config.yaml
n_layer: 9
d_model: 384
n_experts: 20
experts_per_token: 2
d_expert: 384
d_shared_expert: 0
activation: "swiglu"
moe_layers: [1, 2, 3, 4, 5, 6, 7, 8]
router_score: "softmax"
normalize_top_k: true
routed_scale: 1.41
balance_loss: 0.00475
balance_bias: false
router_noise: 0.05
init_std_router: 0.00617
lr_router: 0.000988
n_head: 3
n_kv_head: 1
head_dim: 128
vocab_size: 8192
norm: "rmsnorm"
norm_place: "pre"
norm_eps: 1e-06
positions: "rope"
rope_base: 10000.0
rope_fraction: 1.0
qk_norm: false
attn_scale: 0.0884
tie_embeddings: true
parallel_block: false
init: "normal"
init_std_qkv: 0.0265
init_std_o: 0.00624
init_std_up: 0.0265
init_std_down: 0.00382
optimizer: "soap_variant"
lr: 0.00333
beta1: 0.95
beta2: 0.95
weight_decay: 0.079
lr_head: 0.00532
grad_clip: 1.0
warmup_steps: 200
schedule: "wsd"
decay_fraction: 0.584
decay_shape: "linear"
final_lr_fraction: 0.05
batch_tokens: 65536
seq_len: 1024
doc_mask: false
train_tokens: 364200000
steps: 5558
dataset: "wikipedia_en"
Below are experts of layer 4 (counted from 0) of a mixture-of-experts language model. Rows are named down (a neuron's output weights, with its number) and show model dimensions 256-383. Each number is 128 + 32 x the weight over its row's rms, rounded and kept within 0 to 255. Numbers have three digits each.
Before each expert's rows: "raises" lists some tokens whose logits its average output raises strongly, later layers aside. This comes from a sample of Wikipedia text that the model never trained on.

# expert 18
raises: "ing", "l", "ed", "or"
down2:089139142135112064103138137099126147073149152169147087101153151123127169167138094109193132135153085091139119103135141103099169115071145138120105144102123110198110119108116104144142090156100080087137139111136115137172183096155137143101133132152129098166157190140056088089109124136146131134000124113190153134161146139086160176136133163134099144098122097154153117138089101123135133099073
down3:089134174170151127189136157154214104090097115125088093137160194099165124112188155156129101146100069192156112190096156122125152116142163139093121191177129130094147095130123106127144170138073141100081132141115174090200124153152159078038048196112142209109102081124092109148103141135109152161107106122126086137123097159107109165121131195094173126084149127155111115074106118157118127083114
down4:106088141099153126181119065164127136153111101083164037130105112142118126067147157148144132102125093139114153124133128076101093097117111105072141180084149097119135176145104098096078100108117061133162141155079149076145095149086124146105204117101122171136089132134152105127168135178131134119058130122102115132120163151117141104149136124115085135189096077173142148180116120116126121070049
down5:089116091160136113104095135167147123120143133144106124137160135072109101128127077183161179158116110138149142169125138123147158115120124137102092118134089083141158109150164166143141193143107138107153130136133167141114119079129131099198118122133143150146101050148138140152118143133174152187145160161166139121137126058133111137108178124069166103118221125114109089151081150089171128129102
down6:203126165121096152090102106174154152110092100123133137141162077194146174085115127150153132104156123136111136112208145144103195141205145144112162118144154152118125091094101107078096090124097101117165130111086165157118161162140139152088123145124144136138131138167199177086154150101150151189134150166110117078086125152128086146118141099118147131118064121143139111124141123021123149174122
down7:150125109160152155146164153124066185116109166094099119129090126138150111072101107117129137148139116163189127065112075110111096107099152143093087155116183118141082126078089084139102104123112134195143093183083104146104113148097187159099128120109131119174143133178156173173130156114129101103122142076098159147094128118153055173166104091096145101151086094058157120147165123084091122133122

# expert 11
raises: " of", ",", " in", " and", ".", " to"
down5:182165104148136126137136115111157079116115125124126143100108148163144161116138155140122166109039137162108148142091134103087152108132130145142150141144115102123142157128105127129137129083181118144172089126139146087110113180135171160150118094069079122144132089130206145116097054195135151152158194167130161146153061076148124163139150145097153165128128100158139128140176148152139136160106
down6:149138113150126105147156114091148152112139149141100152083121108131112116154166102178176119125154085177187101146073124151120135103154142130109139085161103134115124035192157181214106096081147131185148123101131073146092143117118117118153129121171106188136164041180108113117111129136119149111127129117166082156091104149092132143148113213158124138152126075176181176183123130134057120169107
down7:113107124082128163137110212103075108156133090142154135174115142118081102140142099100113093122177119170117074129140130136095113105169133166097111101124139138104152127145114143175165146098173091110163109103114149161172164143123169108125111108162143136153143169157119193119059147098141128123129149129153093113127164105163132126136116213117118142182133088198057094164095165158133132183067
down8:080133152175135111056146149119125143101121152171130118111103134204079132116186123121089207093147135116116098135126086141138147139154149111072090095150137175130107113127151058109197149135118139097143129131149046122114201176060163078133195166145144211119135143096094092144105072154084133127083127112132132124170119124096092126160105112117103136135153111131132102076141133158101128084113
down9:086138194147088151206163145161131126109169182089131088167076091101139143107131137095157075075159090068122160146072173098130131177133108098132169092143085055164129073114151184161084116095093160113168155125166152153103151129132087107084164112112121124100099135170131134174077159181094092074120122121094056152151135112090105144103106156104114100121081177093169175148161153120153106131128
down10:154130061139147124143141147114139143127094159089091126193160147073170122121107068169146107117128097090112143128127134084107090147079178105178138109124194132122209080112188102070108112148150146147129197159116196100148169138097073137166130148145123153113123107158158147145060127128146112231142119141199039148115092122163102103093137172120093095073099082107118121152117093171080092122101

# expert 3
raises: ",", "'s", " and", " ("
down0:129112100092073104116123130171125179102170186098090115126136037148091126084168091146136140174178187142137125125119127095154190100151147141097110119140157132138093104108139174115150151180131108117160126152157107123171061221163130173131134129041155153116134127165141083097133114161103123143098084122121158113151143137163088108107102116118136176122144177100130133124142119097131060195140
down1:152118121151132174108077157168101183137138102175142124083119181086167154068122108170100131189092115131132102147112090141133121183105098127133145131147112103126122182160082134168127148139144094121132095140099198150080119104145133123128134145118209116131139166141168129112116112186126098028156092112101134087207148120171164120022147107132132125121158113103106094146150174129185100075087
down2:133104038099128127119114123109094186162094095069127086053081092131166128148113114130127141100142159153128158126103134142113134108124104145128121149130147130215160109176132104112113107142133117153196080152148075126182136100134119088138105122097143136186165144125137177149169133142180073080089086114119139116106147144127116136111143116156073165129183102101140166108100136142147170144126
down3:098129142084065117131115130131131120129135120135146141179108138159115086149128084146135137165122105138153104092118126152149146114099151081121158117159092103120172145149071137087136099168123076087171074121143121229172102091100149106130124176135191068112110087167116133171146116131148086136127166087047147172157012152096095146117113147111149152150098154121137127144113126118085176136081
down4:083122086164133140107089099081154096099139101140121157157142104106136128094173135149172145146127128131131157092131153166155158204071168227152143124090120065117121167129161111159065127174135156121136138208114147247124122132216132113147153099127081146141132170111150157100108093128165135146122111161139162092166087114170166123149166166144151139116188147204083152130161158075118129157101
down5:134136159121163152092147167207168099163081152101113151216123112131172100170043153106086080100153123127106121145116126141097086096106129126101074142116140174053082132132100101128118072130106145088190118146123111166141126115175104131069101137122110167077051071120089101078142078148079085103160137155081176156178161138138202109145108085109159165127129142182139166185087130120118047137095

# expert 17
raises: "-", "=", "Scientific", "Sing", ".", ".\n\n"
down5:067136161170122128120172091122128147139106093146150132189160090060175181136137146092196143059112105120109112129171152117139134145106167086089116128174095168081101114092150108147100087163147126100116155147133096138118106087188133093145143126101141171170151160110083180137130144128126150191106189171076085125138134157145148176137131140164136104127097131128154106098086073082077148095137
down6:147156156126137144171116105144106126178140197179122156130153147146148087056124136132080119166170174097106164126098190132109159070130147120143125162177117181136092173132134097134142204094107119113105166141141150140190103151159072119077151110164134146221108118132161139091103077107133107119143216110185110117089124121145153169115061102086119135097080185140116155173138139091136181161169
down7:147146125107158141140087132135096149110097098146182209200137118199067165166186157114139100126123151103116131081117127116082096129150137130107103107080162212102165101079116088157173148127170145122151173095119078141166137110126131089141131137130136109152085176096124103143159144099160117175084085118180074133127139160120115138147059129098062182153122081162128156098144181122127101152132
down8:139116142144124162191110142153086192179150081158128068110121161037119149170081105134105158156156052082148151103139104109097147139101158121114118137144157159143097108116166156132139110132075150130123093172184091149168174098144091139163118160154087203132149216132155105139140143166116087073093123098117136160092137090129083164161114134143126125171143094142164173149114158090153034140167
down9:142141153060111143107099132148133106137169162069094136151110160159158172092141083135096106058131186136109081133137107089138069140092127141159114134137149186134161143176113101172181132103162153118111159042110183110141139122129114102091081080122123041158119171119099091096130124158129122088119108133147163165155150110093159101085159101117153182140094144149151117120111098171157133117115
down10:156120112144103088124173115176169092176118193226176161084174091094204127102119146128121097152077154039134094140132105111075085154160095177132094092168139140167139210076197136146105134102121166095136100155112164195123159136058109129140180120155138122147127119102153138143132102077175121174119103146100136095080097120123155126106106109087184114137140138096141087115124106155113105138167

# expert 6
raises: " the", " a", " his", " its"
down5:131071078121131107090105085143138155145129109091113172160120086131075133155133113071144095121109178170237181147106143100134136150177076158147156188142146104107156154120081122142105136137114145148137123125120176098148111128123075074146108117105177204160113119128082119137131181099122065086144115129161125173120147114074142111144169122141129107067109163131116136110052133153110131152132
down6:132156100124085154142093167178103052159093081151122180089104130171094151142107113149107133129114130143111138147127153126156124138090110144171109169151133193153119095167187172166127080117086139120130053115164126142113112029148152116143163161113116102154161117201139121103137143136118178095125088078089126139142108116122189165156160157130089106074092117134151118123113171138178139067071
down7:105159078122108113120106106108099079207167159095146140083158130102139132153157146094104138089145172166138119118135127130150115133151104137103210212131089135129101155157143139126123098096172131158104161118199179141144143118191090122123103110123084116086151089127091112156120164124062113159129087109127104106127133136135129098165119116100095191170189142128113174133145147211056138079136
down8:141157145142164128110160184114100123164102109114189110112127107212130082112157115106084069174124146102166120125157163085092119169103109138097111063110138035140091162141156154156121094129164128187196075091057125103155179083088182152113130125136141117127140143116099135133127075140164139064157101132139125116138147181181089132095156153099157139136109116116188100139082175139133129137134
down9:148121189155139118108111077123161141166086204165102218096146172151122048111065124125202136101118203111068128064135148048086141166109116088162121160153168105092134118134076139072145130113139135132218114128134108123108145142095099203170105161136087096077173086131077167130129122108133116106140131111081157151123112097118154114174098151189123107131080085142158092169088121179076139136127
down10:123146175141157162140156118161149062135172125147130104108103120084122160071120175106146150148098151145129190128106125165154155145124060132128112092129142142091080148074130176077160154039083128196155093183154172106099104167145109116199089126092129128134131117144109067124151149142143163152147182089104146175127154099102136125119077192084189173127108130123111109051135099133114101105111

# expert 8
raises: "11", "1", "201", "10", "on", "in"
down5:162083158184141087168166204088106152127112135098116151154137063178115122130143091138122155175176169156111106112113103184131123112112130131190117134098129116166158145110214116158162093092170126140132105118131121122137158122121114127033050158133094106125144135092105077139110103075145131112099101149152105103101117126124137105159137110116132103107158081100067113111139212185110128171095
down6:144126086113065164163113075111135121083088065138139127132152134110122104181120146129165221134134123139068139133128096146098135182151139116090097135164130149137134128153129109098147124079125134133055118133140133177170127091130101106122085140127071125146086127145137137107100136075120188123106122132139103158094129124140104139115182151130119074135134152115105090154109174160056134135172
down7:118171137150140122097131120145101175127141143080182148119159137110136124097120182152118145104095095099116063111137165101131130120111176138105176091142099108095096131163166113060109165094110209142114176104121114132113164167129187157134096065164103094118207139131099147082106132102081117114107126135147154101106147102091115114155126137137123156162111099126151135156109151155167170239162
down8:089131160153065205123188095078126106162181150124158131055140084158132119093088138141111116161043162105105111167123132141132119113160160125092138071099158071137113145127145125109121192087073173131094147093126147160116161143129197097124168183158093133130070134113165090142177115120119115103084112123153121107079129135127150080073111132133129162139083093120110134156163151132158159166102
down9:159117155119156145222078137140151128149059073057137104141113151119112088145098102163113118146190145135155105129136153092146130165154112078174156161161171179053153180107078123093123092131134092148067100172163141140087137146122102140190109114160213140095168161127097127172146208152123087193143154130163103138129166124199131125121104129156119068113052117155143108074126102183112097111140
down10:154163052116139118132102166132139135118164122119162057139137130106105110081175156129111084132139094104111099119109159159108120193100100150116123188121130104117072150146110121119118180149134136111107144116165189129066102140133107145096156106127089105128148184139077110129142119120200137126159099136188145135121132110136163104151180135110091092121164148171117080118083134120124100094089

# expert 12
raises: " ", ",", " and", " of"
down5:132163131096091151205170118139133098161061106108137145082155102110068141151157140079141144128123182105131125133144133151164151152116145161068147165085088132123169132118159166101134157144116139134125107100130169095156151125141123143163152203103153139168127113124126106151047155133087169190160119113095104095121112101061114133150135140112155145116059180142131130137137194099177147104122
down6:173151138203122116148049147151079118139135246139161147081111125159169150166155136140081230143077139134117167137161127064157115090161174123142120211125125159080047148140130147107078071059112124153099135085190122112078170068070119146154157131129109066106179145123110110106081078106144126107159160103097143110105115141120136127113112166174165140091173169126141167133123128141130106123117
down7:094102114118156145143075061176143164102107158096165068157107093089139117080102157112084144126120117110143140144156104148160075121106122138105080168082134137158155135136160161132113101145149159089162102105089153099108112109075134145124118151166098086109120075139134149125120140108125078134110109156102109104157137136118176150105176175154088098124081075138122128143127126172153069145105
down8:131117130059109087157120183134127090131142107157069165147102141193153159122145134098187110133144092157109154114128153163144147112141200141180150076111136117109130125124097040106218122161173168111119114153110100174131157096088130113172100156193087143170103160139145094144154100090123184137108184148094106124072173138133149133173120126108110191172208174150104162104174082141060128148120
down9:142146150182153117126105156098155162150162075130162126097095149126147136074135091146102210088130150088115149128143172152085115077125092150167137119121124142135103169125148186097136144138129129071167127146145157137143102139087133136082141118129151148172139131087077114066102162131105142150145107153117102101133129093079074168148100081126189049133123151130152115104112159186138107150127
down10:130114116150089095082118138127124141126140135094101150180144171170152173150127112092149143181115140095108104158061174120093111134160148093109106149172073078171115090114127072135157174175087096141110141125078145075163148122091079101110120132117181150123107081110162187094102153122170139189081116158121142117090208117122137129156081150072068131184105141091134107119131153122102112168119

# expert 19
raises: ",", ".", " and", " of", " in", "-"
down5:112084129092195122101077120111071107116161122126076101119150051046131118157159094156160138113119204171117172166181121139094115165120113150161139178116175046172136155120179139136116141114092171095144118132134121140212163173140119146078149112116131139102133125095114140151098189121145165120157109159080115132120112164080176140143063114147122166137071123139107139146093076143121138118109
down6:148071128144136079105146094134091136079075124116178127101097109156133106127107096179137110163195193140167153126167168124128142173153147169104133135174085116144125090137137098083085080143099077108099158121171136120085160214166140081121125142115100109145045142090154131124178109107163181159164140141092154087137066126108143139071113108112085112158153097131118109127190089101135109095134
down7:090069064052138127177127075131215176103072120055120112109118203104148123051060151147140106064106142098107119090086161143124149133082149132128113074124112096123094077074152159133150098068114136136102041125145088138085117137156099079096052115161069114152107151125158141114095215188131145081138124138146126127150135110123148125130106150100112074095122145133122130130113161101135134134156
down8:167148127093109167132139179063095130103167122090134110134097094109098140164127095158112150160083070111179136127063122187144192162143094095069114153090098121144147148174128131093129125166113184109184089070140097157125094092186143134126112158141132162099099151167179105141150162149132164200153145134151098129108159186162087103105201173153137113227102098113153074216192141146121138074096
down9:157175134182116106119164163156092135092130112078159129192172123048105084164154141135118151160131157093120115175121070116151120181128119162098110114081151098197115101160113182136118184162151135123170128095120123133138126138088121110141162130191176090176135161135123156129130145108108099127117129127095162165141058168111134128089134130129093102096147116074130146170153133091144131091173
down10:120092122102210142119116139165099145160144141140132133149092170120143165115088180093132109135146167119098055122150117159132117178146156154044111089173120071117049112165111131166115122141125120122146150088126140109115107093157128121175132067199135110150137154145140063096144118179100117233162124125108087120159157131135209117147119123071133089139202114126133127092163153112129111074199

# expert 15
raises: "ens", "ram", "on", "ra", "a", "i"
down2:151106113132086069091117105079164124174091196092131134129125107183121168104142131112146144123143155110142144115150163184145150095100089096134118126136161097092095111129096159093136193158121124040132060124161136165130090171102164140204111108111137117143117174121120067125125112145118115172095154172157121159143113091130127147136104072136108131169168148105135117135176158131140130159176
down3:054073081180116137095151068148099099111041086162130172068079138178124148110158166131143112140154168153133104149186095142150110134143141138151132097197071151115158142136163173144125094174150166128100123108100100046128153120122158154127100164135140127173131100104156103129142098139166159109123165126099151158161136086160103129070118173119060122134075088105143090144135137205145172096131
down4:116166164080089106193113101130106118122118155158103123142178150131163112175150102115168126157086123141097132157139131104144082141109088088110091104168129093117134108128102087130113102129116208094066112107109124113162127133129122160172143100159150171073148159159191133144101122104155140124136143208090114153133106117143090111156123055156118124167103161082125127098131039153107098147108
down5:129155124127208101173128165127127122151123107147085126172114207170143088132184114110105159126181132126123111103114119146132108144069142132127117084117170098130127123144158152137141155160074147123080106152165091068124163066126167088115071157121062172156094096123090063145128062109148106105160161141144100150128088095146109138148110183145136172138222159148114148154185175086135118125136
down6:158138173136114108125141140097133116076162117133092095103109174133178136093157118069149098163172113144172116098150193110182083065110144092140118135082124071113128132101111155165124073179133138126082187167159147165148140217108185202142065166111121147103092139151132152114184138150153121171151088166139150138161088154171088136119166117089125140110141084173179162074087160122099126103145
down7:148117087154105111112075146149126165125097065077151100162144146162142110099149092110131105126117126109110145132133090135168134131120111103083141147092122111161113151187118146097105123098097105135091158131075093169153131122141103117162098128163143084170111123147147120135071104147083155092129090114106128075107116112146131208130126112176117234107124109088116169147088110128106068096163

# expert 13
raises: ",", " in", " and", " of", " at"
down5:161146135160159159151182138171085122093162095093049187107124108138121185102168099151146108124131157105157129156099076083118135133113170119134155087172185113111114143115159171155137097171068101124121155120091178149093143117172081115217105070130074088115091187134160125188086135109147135139138115095126096130164102085104117150176113122124186132120142156165083158119147106139129101156077
down6:084119111127172135147165112139136128110140151077151138196203113149124139088069114130143155186160092173158180134114168174131149115126075157136184143099052115101171108162154054098100105132123161146151178227146159145090087087158164110181116184106088147118135124100158179151161151099088167116142135132166135125128049141095100091123170104086064125149119096102119132139210082106089112091120
down7:116173122084163096091143118083127167123101132143119107088136130126112167052051124122114132162205118136177135144113132187172153102125191152161144140136118122126120130140149102072179135119075119166082146156099126117164121149065116194201145171105092113119092087125202081179109098130120135126163100150143086092172098159109112125141084100124138101127089138103168188128152142109109151120178
down8:124124127089121135144103088148169120121186147166166129158143113112081167124100138089112057111158132092111122204116142119092126100118151121134138050120116109138164086141113082175138114133082207128139112196135089158093141126130060128080093078137185121103102084150113157116113127090121152109137115092112102125132148107180174087138140115118146122130160096105098146142138127165097065123180
down9:129097101167086083154151145107161152166077136136075155131135135124136128095155191156110069138123139158078161097109116083100168150106092090149098137145187130086143123104126089127160140169132179193170116155144180075103145148109177099121146109126141108087167152117070162146103133091136106138168094110113167093114150096123085152102062113095162125115148139117155126095147149128093106116178
down10:110106103177088112161186116147136147170108232141135132066124112127136093154146103109103162172164143135165071150162150176120140064174136042154183105137104132072112099121109119151175100129171080128183131050096135128100173123120177140109164178132193129181107120136134119106083198096130185134166151121087155128142124156125204134101136157163097136117122139083047134131070108091178137118134

# expert 4
raises: ",", " and", " in", " "
down0:117132149081140144090203153130111122105095131141147123097122180105132135132153134172062114151126149070151154146136119097111117224143132134119104191112115168111147130109141146152085153173135089140135103120124121183090037135102196117117117158179167115126147091187062118061145081107087116213049103100147234156154155084188104103126131134105089119179137128129132083077163118068162123134147
down1:137146123164098150179164095144133095187077172091129119083121127155136096131201146105151112103134077141137108130111078167103136111115117142118181091096159147140171097146185073131131133153127166152153168148164064132102140146108101113170135099106107122127120124077167116155088127072162141086063115149172128182174134175150141081096120086111122185114141158052097133099106092108087141068093
down2:121139166189121146118092107114160071121109100168160172169122161077104147156169116185123110143157115098150178095140128104127131137161178032147204089172102098134155116121149146130134104118155161161173125165155101064196168119087104103140134112157138125071113138127148137099103145120147102193156141169150101170088108101210166203107088122050145085128082138109133125162091106102114146117111
down3:126105181118159129103102166160127125140080150137070156157170144167186089072128102183092089147121119078111096122085081110121081114138176138163079111144076125138104149091113125105054131157155048089144170122141158092087122140158115140138138154110189174140133114099171118149131075150077124137157138152133127085059144185100143111154100096130124175153115163150175137150118086079098091096197
down4:110102133132149167118111139134061171108137073093164106077112132125143098156168113119119091196131142143105139148165087086160156166110137178138132146158141114089161156120090172142150068155115138090213128077118125083153182115090183123168092142159166115196147161097081103179122193092126098108154149117166119121085127111134123096142164048162127156113106166121153098123126133151192107216174
down5:140097072103095138062091197150133155123157091108123133060166148095137097132110092117107118145097155115139149095125190148115126127081151127145113169137151113101107117207134141143119033117092108098157131161137097162076127121076075117144161115188143117112144159080074158159126140141104146125119061123154118108103178180181135135149148103121158128105139149136166171061079172067156111154147

# expert 9
raises: "C", "A", "M", "T", "Ind", "Ph"
down0:108093169068119139071112145139136097134139064115220107099054079122096178164134089106134138152109131098104210127131104104095155070125112090137102156149082133158091111133102128149130114110111137123200156143115105088188181116136140116085142153090188121138085054133168119069113111172130096143075069172145086164165109119072143165152092108138155101127182076126127119153173137127108072099143
down1:159172099073090153141127094132130137139137194119105187162059141132058157146103131135171081132145059153088105126039083151158101095116159120160174154128138173147113118146109071149137128118094109148114156075091134142079198114143139182160129140135180136149084102110132115170103148159099137165127070135081083098171195155082107113102102129152112181113120106155164144206108137117067106126108
down2:107118160114134136137112100137109155069166191080106110172101123171127131136112145191113194185134161102083135145128141162091101143155073160116073141131182144161118167128124099102130124075146086052143150146051076158114130138118111153108160128127135094207148113139153150127155088171163122129183143096152114153151121170134119093083159146110125105133160215084090159107156174046138151175115
down3:099122106169142083180166170139076138149041097185118147153114129162193134138126125111055099088101140117163168096213071167169171164127132107142101177124073079140120114159173096127171101090117164124125085167038096108132084150123156114129160072176102089170113079098144155113163141136175058142158206121179076131140162110118058157120153149191136138139131146113084120110112123157095127145152
down4:101109133146164127105139126125156143106148144082132146150154117099082174162160108102135089166108155105151153101160190120151097193120237128159127150091137103113151104188134141100154131092145128120070142158120142121109149115152179109122118201127085083157093104171143130159185187195161145132143132113106085123176115157122119081119096081071178116077094112076105109100101152114142129113116
down5:119195134116132121131121156086108156076131086137126083130125127150125127089146142156094137089185128154100119114136053134093137161080068164163071164164136157115155152082112117093191129174113113107141132143142129113100145139144139094036104191183118129101100160149148120150117120159124134087109050126093148124119105189056147156180118141078126106106158109135127102113137127140112126125169

# expert 10
raises: "oy", "é", "as", "ass"
down0:137168122079160130121159080174090082107136121163090142104125114129112161147089126165151132192184103226078093127140109172077084071124084114169154088133099132148093156106143123160163125081083119098142158167074153127132170125090130166130118124116147101147095123162136172207080148140149115101088130100100099096160179169141191114119144176184075123182158121130092088126130188174088115154113
down1:133148148097105116079025131161118144180106115172090210081117134099103086113126138134167090111111156134147091146066120168100125141155137130155160092163117125108137077085115078166167131127091099096173039092173145134141131166129144131139084071198037081138146172112096133141140135123164152092136126089166133122087120041155124180144108139083124186144133154120052067113073130201124146155133
down2:127146149079137146144107178103112119111154120104206153081196127086104106153118117101125078170115133168114162113123067118068102124140128193105145098143113138144142075155065122110121099138101063080190161128119155137127169153140085134188131172117135149089135175144128142183108102170144112114135130123115105077100126116130138140100066148100111098142110148148116115140141103163140141082116
down3:107134120092131127139162170110080159153144115121103100176155134071075198161154166113102122135145093091127225103151151187085121085142111109099110082150125104153070103128136131100102169165100113160218163161164097156103145092116144163116102130123115183162124102194143125145140133106103172116112149096190129065144157173108093161192092154113097126148066140102128155123212177093101175113133
down4:122146098125123147173070124113179116139145145084112164172080152197136124130133166127119130165117167146095145131146157161131128127124151177090083084123101191122180103141123141111106167162136147119179130106136196065113127117129147092146126145098105105168161153187089149113145175142169049098069122144090154099118118170083108141150171180149072138116155100102145165161093107157133125089108
down5:051130155177077127199120086155075079127118198141108108160132056165036112097120156149087146141108169147120170154157027135130096078176163094140096131122090126128184157142166121150107132135114122107143089113169102091129165095143129079130122093147072140113155086124100094096076153161116097112127149122117138110154146153141148088157178190099116133180139104151063113077124129155178137130094